{"d_model": 128, "experts_per_token": 1, "d_expert": 416, "d_shared_expert": 0, "activation": "gelu", "moe_layers": [1, 2, 3, 4, 5, 6, 7, 8, 9, 10], "routed_scale": 2.0, "scale_expert_input": true, "vocab_size": 8192, "norm": "layernorm", "seq_len": 512, "dataset": "wikipedia_en"}
Below are experts of layer 2 (counted from 0) of a mixture-of-experts language model. Rows are named router (the router's row for the expert), up (a neuron's input weights, with its number), down (a neuron's output weights, with its number) and show model dimensions 0-127. Each number is 500 + 50 x the weight over its row's rms, rounded and kept within 0 to 999. Numbers have three digits each.
After each expert's rows: a language model's description of what the expert responds to. This comes from a sample of Wikipedia text that the model never trained on.

# expert 12
router:465472537408432398515562518494456476516533453474604541487563439471481590522484595492502502543495442521472369595584466492491475585535460451535479517530459517495586384462595482520437511504555489591501504521465521492442581568477450555433514501577510487481465441486490447493484539531507572514493550562615531572530541518527531471403397493484417415496446550455457560505465481549470484514457
up106:589461529492469414488481420480454534488468493485451484536604515482522494484463456450569512553508504534560540541603531513468534574449533490580485556553450490504547503575460516505595481394575523448453494499507550451550559484408489488573523494610519425513563555491442555489468508511551462411537542462500487436465541550519597468513585449476533486556471538432503508447479420318572452459460
down106:459506482491498517401448476535440427584521455594544499432519573472499476509534477554521521423529532452591501373433533489470522524527570437591436448433559506459545524433499427446514525496480515552467512466441470483476495449552478561424582588420530457465530446508429585523576528528588526528371593481590460549553521491516578479543444552450505518470531538499556413511468528509527487545445
up107:501417456502402597494422491498442575555534440573571493470529513500436497497591513515550509518423476503501523419509474425550489437535547533508515436473473390497458536465510518558467542454425525532621501490493614520503547407474430573383477514479522509440547515436465485492553504527452560493536571427557571504534543452477471474419572466511578490486433466563551482401463431545465542460441
down107:482523488552571504518494534549538418538450538390521448541553478507554624496506473452551424483489512524494405441464455536468519527585515526437491548515547474555524484514544467503411515443516603491416460440417487497480530566528351439585468525414413571529477503406467455493465489467462492549545526549470514457597523409469592479516474543508559553457467534562566461538463519499500548410557
up108:508407409586496491579623517433520534473520471483548527530553614454490458599568509534600501437457525496394515400443514468512459550533516540584475515527395494536510468461531491505455505416489567523499458581523575501510495526442584462447482489461459499422456445504576530563515444457514498507456449445502499374447494474472558561549471467510591435477429494496525511528520457440538463472410
down108:452443437521435542521524573532513418554562442476512608455593465528516473559546411454601473477450395538473577483499517507418571493540511467524533472494545580488397449487477486466507553488517473479502518408541425539445525522510516489528544403464455494554483542583592537458540524468396530514437557556468511412471563401514504482514561464501451517513454423640560492453456545486532490465503
up109:434482487501493473447603411608438532556593531495440535509432558542470362542463497495504524502507495618460533478521508511554486521538483457470501563570445513453444555502467487503533536513422584445474463470518376494437476539592472541515486543385462440549537482557533534484451416428505440567484439492540458456538537437401482476501587444568488524576500510576537550480505434528495468460440
down109:487470493530418481397540552496601470537455479494492445449575420515498505470459506466602450492447504538483555557422538524414401671474487493425526493536524478501479497515540588514499473515502502535408548465541522491581521460586562548389465554575490401568545583540470484509534537448429580558559500528481502469423485501511433482450455548381549465492461453554529473501516515501486487544458
up110:609486481491468587502412482524558460537552544533520488489557482545539531452459465436367526482537432454491502489551591564417606521566505453490432479490476602474533456561549522513571528609467507535477492411416507468467521464487518508439476487591461478535527488493551450470363500461441530351509475416499409501517542487512538558528418512540432519455571507526545490468519523476524568495530
down110:426527458425472570431512459462521584474448532535541561486500541556467463464496511551454516407479457518516493539445438546577438459497534573341568464463564558549512553394564495484452398570599550502416469547505522599540470420573432475497462497511567431563557480492513456602489482443484458549525448543479447503545501492514552476520533483517509524537452474480597444501500438556472437557538
up111:501576457505589516534483541518567470549521479497539570391455549556438508584465416503512392474446530473469414531488450509498457458583604528475502495500542559529577546535525473522561605486510479523531449641553459496542496537434521533494486491437558462435475469548468538537512576462557511392343546503418511580523530496433552470508513538500523531508489483452455445590495478498491415431489
down111:549456507467452483564515508506490468483433404520598483514441462543460480492487524566530572478490525561536569526556539495540582470513523426511544490553507528502529448503515497486522427479420454472558516429581571450510498430652478531576495536567483483452536467526424486547477370404536446511527423424491454531478437552490438511547422459565413581536476599530560513488489586486533547564404
It responds to: Vowel-rich pieces in the middle of longer words and names, such as super-ior, surg-eon, f-ille-d, j-our-ney, emp-iri-cal, Chattano-oga.

# expert 14
router:441516536405417535510532554439536503603496522422634615492445496495475546558468580581583499464537442584483484484510506516474449640551446538468519511557502376579501482455542523450494475394526541536436477533464474518436471556501542492500531522551534451499448529533469410511414458554504520447603513555516571496469502488555493509435442520453408425495485478531494462521510438544467550508542
up1:514576413500511587430664540547497465517527497469530464449461487545501504442468440476448440473508502522540491516530425476608427410560587408568517497470529571466514466615491509525490532506467499452514462459395586469536527470560510357533504509438505456497528497532496473539422546523556512474545474441530368559491509478538597478475533550508467592507501481538480493435578532484525419492484
down1:440485433503508522599490528474488579448400528572505520575560480503590464504467478511505509552554542380514526480505439457515441537522490497515508580541508516553472436529493426409554535405529355459489471481387508484532361451490544426475620583487502497497493457555499517469481549520565538479451544466463517487540486541496506447523571511576408542585415587492545494502479518437505540495558
up2:500492430466536528509411575389474513545516533478485532429494441490502554485473481512503499468544419527465480464528453641525574580537507453409505422556526502486486451523489517480527473497520480528542441529457449541512611475550558553446537518592546469506546553502464453545498394447385540465501476542534474540490537488452555462504443433549398572523428478571415447585447536479440536563630
down2:494494408519504493481508622533483560448441482509601460388470545439506509548490486463505518521443449492429511511495456565487497386481515443436494489497441580434501539518534543503482376512560553488534580551561422450532416488506509473507568680470532454560473568521513471486492554572526475495592420498509486506520475464506505505496457448562466432506504531495595511530418619471524436457439
up3:489482510500501533428615521538596453530546487464469512538445447495470477518535497490576578489438413480555468517468503433458571553419530434498400523462504599508403520541510493589481504519528546496508576529538539414492516568566465556431464504372433429550460524500418468558477472447530479462653559450569535542404556515455480459532462514532532540511496557493405465452549488472494456484439
down3:515498529526520471480504446477528548500504524490493467545428542535451514430465594510427496544424417447520430465441382461484486628539470496415462532545571578498385471501564451522437484481490609504571485532406481407475562426487559600522492549495410457529440537463451480534499528491443541481587570543519454514559548522438481544542468492454479588500541552581432487528552466560451537490561
up4:557494465492531523537523518502505524446468522453541419503484483484433523491498435617519550498624500436451551534437507519408561509512505452489588524487533529495477440481435504552504488514517516534482468451410513517528481555521474532410575636396551582561455516515429491598585516509491541454453442467454507466416464437432561514456414554528507616525403569533475489509451518434507485530377
down4:455576478576432545521512511427468594540472471541458427396492579494378465421427444493500414447467530590475598483437412532396495605513576509492453458516422447526515555468558503515492531496564449487544497581454478390589472499505501489471610464460497480605507512473464530506438526459501546525473441489517474516518532500540494531502529458471485572516547569613510509542472485509481471587509
up5:488579561438457470445551500570497479528457504585453506503511558534503628488492541514550504517501461528451517479487466529607514558502394533437564471528555499578421431471466505464503498514558531494529509569491473572456373446529581516435479467385590483471501534457522527610583537475484472439435469467447526445519461518490560440541425459503515548512498481464436536544601439561471533475359
down5:488492554580438513527539538476474498460481450564461497512522463503460443440494410550551521551547527485562509551481537499580501403523397501484540444526563451498524504516564507557539479520558528551544522646410505431494425523547533587497532414490472521456469509448566540442502505542436550425486442393496469577476533560375478550481444523450504559435433593520449462582476526536417450534420
up6:616401478613566547414424525572414502452496528506419499486448605517480556457560505511531471504476467468579561506481471505525489420525458552433567451497491526393483508506489484442481504679612520491522528533504451434490496498568557578469455371504549508497532460528497534528400491527489501506488487524465455440434577478487442502483502504539542451462490502524426465443536537549480410476468
down6:478507516507457485520535539516442476527372398447523491462399537462529484449449536462507454510515491453508550434537549524485444479489476472472651488453516539560538496496522476506472483525543584457478521495449611460514399442644479500462432496475524526534477501506416622545514542463512524664500534471428545484405490527587494572543520449472493511440492443493451554445526566463534543585515
It responds to: Capitalized first pieces of proper names, often foreign places or teams, such as Bu-ccaneer, Che-pelare, Deb-receni, Kl-osterneuburg, Bre-il.

# expert 3
router:540483540554444487510636544502487436566567518519482525490531568421547526511542592479497448488404452502460431452579482502480512491604523410444516414517437452520594494390480551427533480456572494456538535557508472473484575554439573501544580425590531442507483515496563470532442468547514467459575477481562551467567544532485482583429465462480484543533519460446474554470493459554506423392454
up1:488397524587498484552586564519432513506513520544537471492499585473507507515537477424472514458480607518527402604520510534491507592471564481499509579609485540427495444516423512473501464367512519499446485511450523484434545446386485459546554474554495525426489439460474487513503537478495515560565386403493560396523566515422513501501532425467486532548504589565526484460553409463521562526494
down1:514466543510514518487469404483574516485503500569618473464494438528504427488479532578556442488499493488513462488434451520480501397507507493527489483464476427515505531463585540448499552486483356423521545483424521533578375500563521472461551522454507530568456553599568466545435522489631477446402515510497505499611453481373489548468488554493491494435503516500478532570477556632488467559472
up2:534463558493465492496501478582555538444490585561494480461532397436553486360431549557495502481504453525415567455520593417467597522476521366549446454512597519449448490519568499433422466625480526405387451429479536469545486520518464449433483537486432577538459571492551580549446504521476480560456496463562480512486498492501495518520496479568477546488492465527495475516478447563567510488452
down2:430512491465466538484558491494493569581591593461443545468492539462432465478533580550492500458495499471451432469492422431489463534509517456420448553532533538588527541541428487534502419490578517533513518480475489528657601576517427576543544468576523493506393533476473472445459541458494468498529512503568539449383571455461521497517481556533465518506433492585449451478396448405508513448580
up3:597466513544436506423577473581533444422630471503558499460555480554457554526571574446386494527472579518533596503484465553529518441473480471476422519459471499497544482569418521524501531543556523490412471464446544542535410466474476460451586540464503522508486511595449491452543477479539474427457611555492511567601531516510433502479439549541369398474509530529488501500478515480478521484420
down3:483618459580549473468438549425516526502548421565550484466477567545509532493441478421521463521504486485533511588449550479529522466579438535482502482442545549451520533472577479451556507422426475521470503571472544502484509508601583554500471492467513482532541542431556475382373443446549442650431439541522488505494553453524504374463526574474520482493472482480526392602495534471486507497508
up4:558590546549568441475426513501506473474446507436487562486518596415540525480603488493491470510417468563596407529494430392453482491560574563451481470495541543454441490526550490526513463510509509515510524474466549472533521534492497511479437480484534582455423489458462473448518466429504479473543562454617516529513426456498636533656497436546466441487573470533558590553501469434479431453474
down4:454504518470525440538496534422569478485504569503470639404506505462566511501479564520452492578501491516465560559532516529575507426494418511632475505439523458508474379532509449489573499524614552505518404460448495471512434507535501480576406430489493515554537462493431470458601499522479583480488495487544525478546512468466463525512462413605545478476400454517522440490529513552614558426447
up5:544463525536586546538407414526447539497531490454556490461495490421470563530492549425533539480524532552444433449502497471478596498520504541587552424498484541492487585497390605425479450395540545596529532554515548480492517505477471425546480466499622491475553484496510527480450428491464473477528431427507534590417568440512502586521496537477601460497512616511549531400508543568521526506551
down5:404492503552562493564463470480479454463489531496578480473470461564530546490507538498513513529416532547458516618491502469494470473493492466406419409497512494539464622535518431452497542424485504457427441448613595522530513542482533489400536584567505470408491477490465516461487549524539484576482465598440503487534508472432603586515634486497478550446484549454499502545515368539507415470518
up6:519435456536514459485514488474419456512586535524550448523527572555589562553433423527544534526514524576413421549520488519570474559521478520493428466517465511500437539536502470443518464460565515513447576475468473518499468425464519500434533467498472504492489562488519594553570481419548466582509588381424525426554497520490455488497501429588370513552517478403449539516597501426496508561627
down6:490440592481461548523539563413549506432518472548582517492503437564466493486490539468462529489590505456529523509475483484467441452475520464446577466484561509368541502433540510532415525564495576527544529427530575392483492526506390530540509590514526480550542417475484479479456452523483557441478427554539453496458450535515514440566437511383579508619530456555552613508503513471402455519454
It responds to: Common modifiers and function words after the, a, was, such as most, first, one, two, other, only, not.

# expert 8
router:505544489541454454602518477573434432570532434479514568495558436483562529471499533501532514513534411427464470532497498560454479500608474447455517548608414520546504449424579510517554424421515441539538495469483467457400555572469516524526629489632543453587499543496475507523500491499478478490519501504641530513559413473553573459397499488508469446482503553482500521479471400515547454522518
up1:473530439448495526534551510457590426563551583439578510466469574487496536569515433431484518527506546515466484471523420562543543502517509496516437477544468525479537481517438490560461467584557505466605596568575488561569492526514391570487481525447520473474464529393512499456452511498477495468544524507365462414495472443466399484431404480505460452500564522455514400567584555466543596517446
down1:526507500593606460536474495370504605459436488510463482477415457533519471508403529566564483427503557478606482537522410457425514533512500415535506552499519533443506457557554498462585504563396516541473526523455576602450589462499483606466513433487551499524495481454572441431547407520541518531502471518528429553525510541540440464493470520591501524419502474495488415512434479547453469480557
up2:530430505517555493527493522536478497498533487551475436529526639485481448442559428488495555524481564502529461493561460494541537565430486503512555531552531540482580471608516500501502559509464505449515583535543625472526423544469470435366571496424536542510525436533544559413432476482393408459459537430395537541404494474441494496577421434380503472462500486480459473482461509520476557500527
down2:455485488510429443526467491495421459589544525500480489387582435486476463492473509500546513510454509464481558554438488432465525423516491482547471511594522535528510470509514542469548548538537559416487412507486523609435572431525518616586441497556429533494481579415494451543514367497622492520485470503472507457433541537436534520477606589499517535395488412468537546526494517591476511472553
up3:554536588559473463530492518498443494565497504458564477424500532473513539639518561482572521606483481521491481527489430507510493511535421579547571536415491464496458470488529496522518486448476580419515428437542487495440510571544482611516469416434461576432492458580429474547469534575548427487461469550456450470612491444488557535453505567436560500464552483429520535492376446424476479546563
down3:468479496466492490489414462553543481450561550543512370537441506536570438389477456571517527487562539536580494429468533599465451559580480507494510549555538572473551450422527531508482384478441521538481504525528574510511500416511485509490527554447437363453489434503510550435570515505552415523533511495545581536481561497534517576514554469501492393536527519417492442477556503458488480567374
up4:536507457561506490524593438494562445431521550447398465489502587588479513554537556533483493491561414444611525588412621550459441521440435472609477442488488424502525493428536513510448512484438565551424429518558525599516454469471481467518541479507554555486493585491430448495462556473493417416589493488458430546476552485498482516544391437457452556464476476518540501515501481463530506502553
down4:447471480543472447469493438460512506537514456551534516510500403564449498425463477459519569426524514499457529479493539505546544590569509480512429481473421566455480477509514502521487361564450572452529482444415482477501649498395393475517491512480480446479542438436555553495506545535616464414473556403585531516486549454581506513521491499572530448446574579571536543450501548486514486592529
up5:326570540567518552502505457437510485619429593456502515496438433524547391500538521452485561475442530469513389446499543492492467566495542441537581559462444498504534516530476467482476465401420488451544499496451500576496419390515528488523427591505464427493564521548485487435570505538509536509496486545473498483511527489585501502533469525495508478555462586483562501485523480472563641454428
down5:722484493506527507495504435571544416454515471419478423522561517484454528464440448530464475518518447553540566468510534509518524491484475476463450481556427456500521501447499535492534434514490524421482469540500435485471486506519451474451539474419415500528529485492437541542488575469540484477582446549593509475444518452568545637435526465548429486481536420594493583428493483557488426620467
up6:555501577437467543447473557575469575548555499569478410398501518539398478441461516514420437583550460536540549500531406490492460498455433587537453545470521482553544593503509518486524542411513554496513493536416485553454511528602505542441486469515481494503477423483497499523449452485511536566453455624545455459571517534554563445416466450494406497456443603458487473446459544524400537493552
down6:503480518551576502509491534485507511473424505469465597560451535514551505508450496559561514464432554408512542484402523479560464486534456503464526484565456488497423458487536545431485479500423429435455579453487556526490557516477565427501560455649609552480504576498611457477492479489406460504520497383412484557544526458424499516573506511531580410510524412526482523492616534455526498456436
It responds to: Suffix pieces ending ordinary words in running prose, such as -s, -ing, -ed, -ly, -ity, -ment, -ion, often before of or commas.

# expert 6
router:456508431485473488525524479514531377544531494487523578575445485422528540532437590595532498515528522474492451449512574516479519529506545471520472471533507473566516488370555482425523495476587526509439463498465453492426581630417548526452546479530555326454484537504522499531434466540470529474590514516531597532530538498524563508467459469473400480507505494513407539458523392500497623515493
up1:485573548490470442565503458549558466455453480435526504508536556566539497555596519537483638505501455540516437498541536531474485537517511412521451488525504524463448394550464563434488464451383444512516455366472495454550501487549437516602428470453504469491491527450409556517477538537446459470638461579557456511541492493463385546537458462441569511444550497599545477540450492455531521537507
down1:559453427502489443491583522480477541489481485656476523503488543495482466491434488502381521541489445494483539474434392528484532432484413527498522533370442496536512471590556594511543564624596492522457520486483467570485524484401546437415550492482477479546488512486502534529591479474489574523501571437532483478522435485551512508466499510563434469506407448417521525446583476539537520481614
up2:466508449446501548519547448527508490461504488573493500476473536503547493430489559442352457531509471462441405489567514524435451495499493420498455522533545559532480521568588423514483416497481523526551550490556561518438463452490603517537556503476538569439582585487385427519491394525565489456549415517553417544480501438532521444478483580519571563580539450490499546419514624471507431507499
down2:503527447479468530533550499430487470423543486548486499534515462559480512449492561424486442413471536439512457395597342482465497495459449575509516553493511518506473495579504521542484517532541459532571486452406474485425450565498446386526596511477542468501523464541398515550484588503524505457433432504531429486523586572549520407542528524492512506559536530461552561408628541563507576471526
up3:502435591555475482546502475440426489476482498470458514495507476527443456475492466421480586510471481532553538467418487484584536486594476447555445543496423454484486529533427558556557498531516456569585527529535431550598522397493464505502523530556421636479515521470508466429614530506442589510488493510449475414508430472551474512443472475510502524499392492534618585557463465411528570509589
down3:476388548574569434442531471536419555534497464468463560471535543436424416496510408461460548465469549504524567475537481499510542502573531464572428422560491474495535522500522539522477526521540500537509576485489502478486565431524476449505527510491531428493531483447467499471645498469429551538584411497481490463533447476549516557431419564532519572486418475646518556553528400395574553516527
up4:660441512500539561438546490561500443455502434497343420589440538505475491503490504519522490489449442546524520477432561466474549479444596538521442460529556548477517588541563549503485532492510592484501441552478451515518475500441487572499517466467501544594351514426503406566505606406522488508463441499535421494510477513493475529479434459588438537530487519463511522473554480501512469562569
down4:541519483475513593433525486515556415496546384545481463448435544437510516628462518505517560485545534555371461504426561437513559488393511565460498423510513527489524533555520478457479476534484574493511438493537545536535544522588470487589536508518464518465439576421477440498564503598412427465537499562457484502577503575522456532423399535561488448502440513407521462442529455536494534568468
up5:466462505504553468529417421452425570432483565533504377545535508482505566410475452442503575467540463507519508477577620423528507401513463465589502466428552502447482483392496478499489453538441487449491474527486575587426518596510572537483430623492450391475439540518555555510501515480526567499581451531476518514469535457536432476458543583551531478535509563449529547487482455513470556534537
down5:485486539520568522518430514454416374483498481452443619448528459574521547548438437546511513476445584555559508524482513539578429573439436498561509467452480461504439548559504534530507501467465500504566489449479562572473582524463495508511594542506495500472516443572505474422499494444540578400508479515423534521433484531513436517559445502501433540521493566620390546469454410418566509431451
up6:518461469523523520503464521514431455541451466477445454588528489508493531521413547542456508495552456520549574419495536545491496596507544485477480565508563445518543442569454457500455537535454586468544541669524491538556537492464444392434560553543444490547491520476509439431543449455451521508431477506450551496455467539532584490442402500574395421560514593508568495505445403482459617501513
down6:604549497520555432534494502516449464492560499514487617450499513455436527552564371467491494578520441532418545581532560498479579485503502491497434466555497463449469540446497507529425504567524440539396512406532479550416478529385497452555472448503575540443577422538543465494543466520475473474587403395534448504559524482501520544500463575459546465425507488460499574477599537506525545512438
It responds to: Tokens opening infobox fields, list bullets and section headings, such as the dash before "Location:", "Final" before "Champion:", "In", numbers.

# expert 1
router:525519488470432521533531526565492419476549467491507612511525445476540464522413613536527491512582539487403487499560523512504517521526518399554515542511471530476516418474527500524555520502629475553493521406494496527495579502418520462599528590615536454507387535519536418555473438533515505457501612492556621486560462452568512506475483480491448478483419426417440474520491522503468532408449
up1:377492466496526440511532495463568442494482475392478552500438516543518537536501505521592542506482465461549522463462424454472552479516563472538479491618537591466554532547417428602459505400434544547481455496550474440458553594461413534508467512657601528484519501569520447582513537482569504503511462454427490451523465434515430512445411449509525544502502445548501524590460492568535495496510
down1:490544514495467517485405511480524446555487586596515520498553558488556516475501540533472494515409460576528529572493565463459470469526443498484463416418529485501474534434548460455506423566472526479532474522515597439604494465477630482476575470502439557548431499417473522477404500479433417440541499577604513589498509610553442490530471396458441401508547542492487502420473565532456539516501
up2:465463453476484592533507563488445449494489438521504521516532460489506508489486452503446441533520509419484404449485436512564447410510451515486565563473502479511442468566537423553484545470405462545502468496505516513571477483499356537613450542487491460653498484490401570565475424520470591444471429488551429416493553464522502532501586485454411530529501526477494589564416520531563581551471
down2:497460532528537490391518449531523486429474434509440528489453472548470472548518593499505502475477518419513549566522562549470561519435574480507375456502504475570552530446365528468458501525570571475560555471456506542502501512533444505443553487402560535389493565537538432473515487502490377528518498502431498550468467546501573529446450436504572483409515402546492435428540593498459463488613
up3:576515571605516549504508457521532518503494536508516483486535447463460486479418473433444511481608494495535412520522435549499468505496507522560575407394557495543591477429457464437484437583490463573458483466566578477463532544486538473472442493468430592545503480432482558593502472531590489521639471533465503497534613432498459457471472482478553568548399488432479465521468465435536424549433
down3:451518529524459504453498615512474547479534520475438581472475534475571510484495544489526431473472560419507483491462489468428525525517507615481412518517542467521418502522426511521465500466502567541474578536459519560496453488491468567452567571595610601497460452500607519374421456362427500575426521537456519487532489440492543478368504476563533498418481575471492547470502565519489503548514
up4:438506462488473518401568462605531497468526481449553437442452548479545409507533375470592483429542444440502491529518468509435501558471495503558500488559465484435584558477560463524417523517465350461527472464520530469545484489537470556561491465501449504434365560561482491537477484488532520483480511563447568422595508478549501530511494442515482459444452500518540626570540448541449555396519
down4:579481532530542469519463521425501574517505432564488509512480428597506564567481554479420464465463466578512450443502517580495477457505602492356494560459495483433521404536491506404524434472549621524487513497480541477499541462408537509486536558565435448488529463450563521428540454581479428497404451508485424622434533509459584568492498479542499516488551485470483421465529536524579456521455
up5:477463495549560523484447556493488436483428447547525532427495484460487453414512494561494565434518450455431537583432497461501556565382542413413504491551532509448450436511583465537483507604523484459500417553457500480461531418604537511508517605522528463482559578513435476435435460545560518492548430499530395488518537431428540522534541482456516441471557528566554423544438540518466407513571
down5:570553426453529464583535523547469463428528541460494508575451535507435440526592500565478513548500538565579437463633544517409500484482566458486511499463535476477478592544370439501496484453439489506498529502555491479555498441435504522497476440478542524500481501628545530575516399469416433556497554472566513506438514501598553498398478540474468450562476462513567531465532497372511555499440
up6:526486496610506500462492455589386481491457492450405574411514550518473515467477546483542504497479497475513465547457494481514493529532515547481358518497506548542598559528559562498501565614525483559518486533514468527546478605463387474559575522528542473372503468435589544425534459429429492516531490400447463440459490558505493484566553464423450510458546496527522511555400427453496479543461
down6:509579509471463509559508511504541440463563580505519438597535444444541495462461386504465471527587424475445538516499485505477508547500416523471537406493549495469432540543391424564483470417461534521584526452537560451448528424427508595486440474517444534543461522468444536527445578468594569527520375536531434532530545456530504565554528600568512521505512505496497459482530542426596496491584
It responds to: Equals signs in wiki section headings like ==Overviews, plus years and century digits such as 2015, 19 in (1967), 18 in 1897.

# expert 2
router:507497513460482479542530540489420479502507543431704553471500425465592560489467517488481430513588435464448423542513553466484550534540563484585468519558417545594601437461520541515586525459580487495490447474505501519485542562488548565568520521598515487487419466547492477539433444445458540418511482537576590461510486443472494494485441448506472435442522499504428426453578472518518484452455
up1:503530451437529539516562555391526537564477574544551470464488463495444423612504474535485472479497478514467526573524524518469496506549565462424403525509503542429595470497429577505435372503449479559587472489483492513596511563449505522554548551461542653479467544478569456512458513406432475504496483523432509486476423458529444436538560561456538583484538536494549471535424509398452506452475
down1:451520594518423438496558469458560530470513437551436530487600564474463593420478540525557527550533520498498556414491455522455535449474574540454462519503543455442450531401527421507571450515467492568415469426513546497559521561585438497524452444451409452452449545529402512603581510475480480483552528497587470523524489484418526531457364424576498490537506553490522582462553498481507526517513
up2:489587487533552558542403573492476491556450430482537456528495505492552441530449551539488638480432451405458463471480587557466485500505489508617534470472507548571474548518348557499453549548491532554434588540447542451445482491369447518437432534485501580506564576505485513493536462516476507484452534469520463569432508489430442469510475478558414514454510449611503457498475539465473518504419
down2:495467490364481508457539466522463441441522595465506532449496537495460460576468483408513481471454475505497549478463472463536449478444454398419567511642535454438536537401552489546447489568408447437491487531458448560500534417507444552569514439527508523487492507533478592540501509485499463528464477519483487457524452549539556417529606541481565499647477463485512468558557517602581540563537
up3:526439509387470502537449576526499494501571503482451449569489515467473510540517426569498550507589516496506511493482495430625547475502479502557502566416413521440497459530522525509502489545528318498467527325561463529510447437497549567468570499497545519571491579473530538452566557486502547507564510503506483370551532540399498498467502477565432502515470525418549475480520512466515525429420
down3:402567563588532474499517466489449593477519415548499490470475494482522480529515454463447414458457452502554533469554401506497404588471501598401573391481578501593595512547479466448415468504472512505576475574422556521457529549563498479484493467557500481544445514569525509543453569436489496497474518478505559599417521465530501453459495574451563601427447453552468472513456512539512540551525
up4:632521569550483534523497609481480461530480416481571398496464556520492427525493486548476531443494570487459545418468496475389458579568469512568523415481529456498554510461496499473491505513500443483526496497469531420443420511475452506538519555462462490471582470439488633450480540481423450494514397387590578553479490492475600472531440537501461523489465528546472581535509555530391458510566
down4:341494434462520558471458484406543463416542503482520522462434500536496544443471565422479530550437459466525525585507519464547466498558522426510488528476500479419500580458380440463500550405463531539481516492489542424539487411501540510517427428660507500558515519508478583494489557539517470465539515601535520455516472473537527563460570527482572497608528444571404445549509459520508535515464
up5:491491478396511360478486594441522537580476531520509456530478505492421476571544474496524485532496476442479507554557458500497486507476523440569516517433514532500565484542512448450462489565444476552613524490520587483415425450553491422394560460529602578487457465507529417534500438439555456535496515566529435573502416506441509364506415524520544544525533562500420484568499525562591486510463
down5:484454556483526531474419428430458570483503513490535512550542532554400557508477669505516468464462524590583498455441556459475495478537520619410466492564559495526480513428431441563544481465616474547425503460478491375493550535530503603552489454490464447495475466534575510472506625504440561503505538462479445467513490518490476518410509527514455550516416474459564520478527491424437497534559
up6:610516460433449525532488494573493486548374596532394373552525443558458484500545470471494518567457446458506499485504544513565476460527491424408632469520530537428479406451463516517546495436576475534513573496594500444568521592428416434529447570487489574495446483517529503516464476540501487513451490524479504551481548468524471455515582432553510507488535478503495492469560587437426569471439
down6:531620522520619499428529391489489568498559491488556510509493501481553546554423402489495461442417555533490501536482471490428522553471486584469447419470355521499396580448479577518483541535555512481507484512446488510397418450536479499523523437480585508516581485574494459495507519471567473526529571483579515455440512475614485533508445521400468511504583427523522510541500469549514410493525
It responds to: Final or middle pieces of proper names and English words, mostly surnames and places, such as -ton, -ley, -son, -land, Har-old, Rockef-eller.

# expert 0
router:531492455474459471584477517535520443553488442492508505544437526381521497523438605554474548515563386487481413521543581475497413557520490417581576508479486520554491455484485511465537511471523457546477491485492491501504501592424555524490508460578613447527423555504546504490431358485459539508559514526620572472540410508503462411448428498445415475443517463566483468467570495579517513499443
up5:541461489549502514466501422504428483600625541509575501574372563517506520491509470544531538579522557559543636434403526489493525503439542448546511591493493547442466535523422442499454470519474492472410539557619501441536462500471555519531524577533565452479464451493460582468452509540484522452514508515434530548492546564524474505476451478513489493454571452407504414582446520556439410459529
down5:455554506554535447505449559450545489497399433545485509466574481533524386473446529494403510398457552494470340558532548482445500489477481564449542423545519465510498491554549550488581528473532488483574592486470468509483523495435479466603498423467506492503608495540548389499547507480513424541472430439556523490561494419518532502513504468441522524565509576599492518443480543411575575457524
up6:450522542551497503483511428502396573605555519478593364484490523517562454489448512531497438459489612553510474478437485483520463454516561530414565484565433485587515568562540428593523509484547516580498513523578554507448430530456420444516506441514483518450540466494566579573478514454513493478532532462526565519482394521496411461427472518381465443453504552552466469560491473448520423498449
down6:520460518554552584473546486438597492535492448579499607547556490436511459506451478515498587525594436437441594503532547464459447506412448510552494495602562467481489402544507471510583483460545417444469435470486501448516498451518549501457522453505479471438455526567499503428588574504474539502411486518460374530548610541511506549536423425472538578491525408481463546456486507448562549469482
up7:532501557457577488470552537583588527500539541525482602551546518539398478577522625508516464512425454466481479480541477499527549525525486490511510539450566435500543440537527544482494444446402488521486541508454538483548306472578477381490549470446510483452545511432445589415557483530483525483490592521529505401482434504469571551469502476577549510495432457450495457506411488573488494526485
down7:470457455501474505502442511424482507448462481524467432470504479554532563495514410600476542556557598475487413552422522544515458500513565451495476500502485568515449592507514521506484517488582413472582500510463544473414577401497549541531399516589504540655463514560500381572543520578463436503469477468492466580524568491575460498455522529439452495434485593477435535506596462496493485465544
up8:548517556533470489561423484494526544423506477469410519452497506407557458490506557481555503537523524454519537488418567552479456638496479422383479486473428474590432435491489585511394400566476488492580519490448542491634489493593503418541555490534506442480470431467466563512550440513474533444505590501478469469521555444456505531429539493542518467447541573557452450509507478490390524542483
down8:472539500497564521464545497494484484510511591484504626520493521548430533471499455518453454517514486572488390529525461518509531496480441456698388497522495451452575589558518440462543618427489458535437489475495378486464466474449471532442485530506509434536488545491519558440544553559535483622437509509459439521532467479538481478551473465553479491560386534414510482492465521519592429518509
up9:593609445443496444431469593560535463537475496463543489426447628540505521475550557487517515619481560522467549564562522504435442523462534476533422418623486480458468513547481455492562519543453479498529563499538443501419489453514435433449591611445462479501564497532531388427512484492462473568442494525485538478525508564481536460473574488471426542482528458507424489512484515385473550517468
down9:416418555560540558646525415443470452499499547523425448619619407454505459553477438506507522425502481478515489485516543540545514510445470531497602500391556527527474510498467555484523442428581460538514445460472547535536585456519614544465455460570525521454435550405542495537499540572519523462510422443463491463469503451526509480514401495511562538458523518489494513474464514612494440466508
up10:459589576591497523540452525534514507493513525512500389593490544496564477510385571529523462425490518498461467432539518496412505391456522502489489483467470545551497597603507542400418540434383481547505556478525471537471430544530495538555559409471526530480423397463502487549485467551426469460503535520535475354540518515508475571542499587532482475416529502486530495497482454542586491556527
down10:504448478408413516562449529464537534433464427569405594510445440510437519564496419460486573534454492590474469535415541489486559563503541487441493530552539486522506471418442476614557453504612538429534480466431488464595473482472480466486460563508467474595527601628510482522523562488522557423495562490446483585459474518494477437465498490410520489540486550571514564537453527468480463469546
It responds to: Pipe characters and line breaks that open or close rows in Wikipedia tables and lists, such as results tables, election tallies, infobox bullets.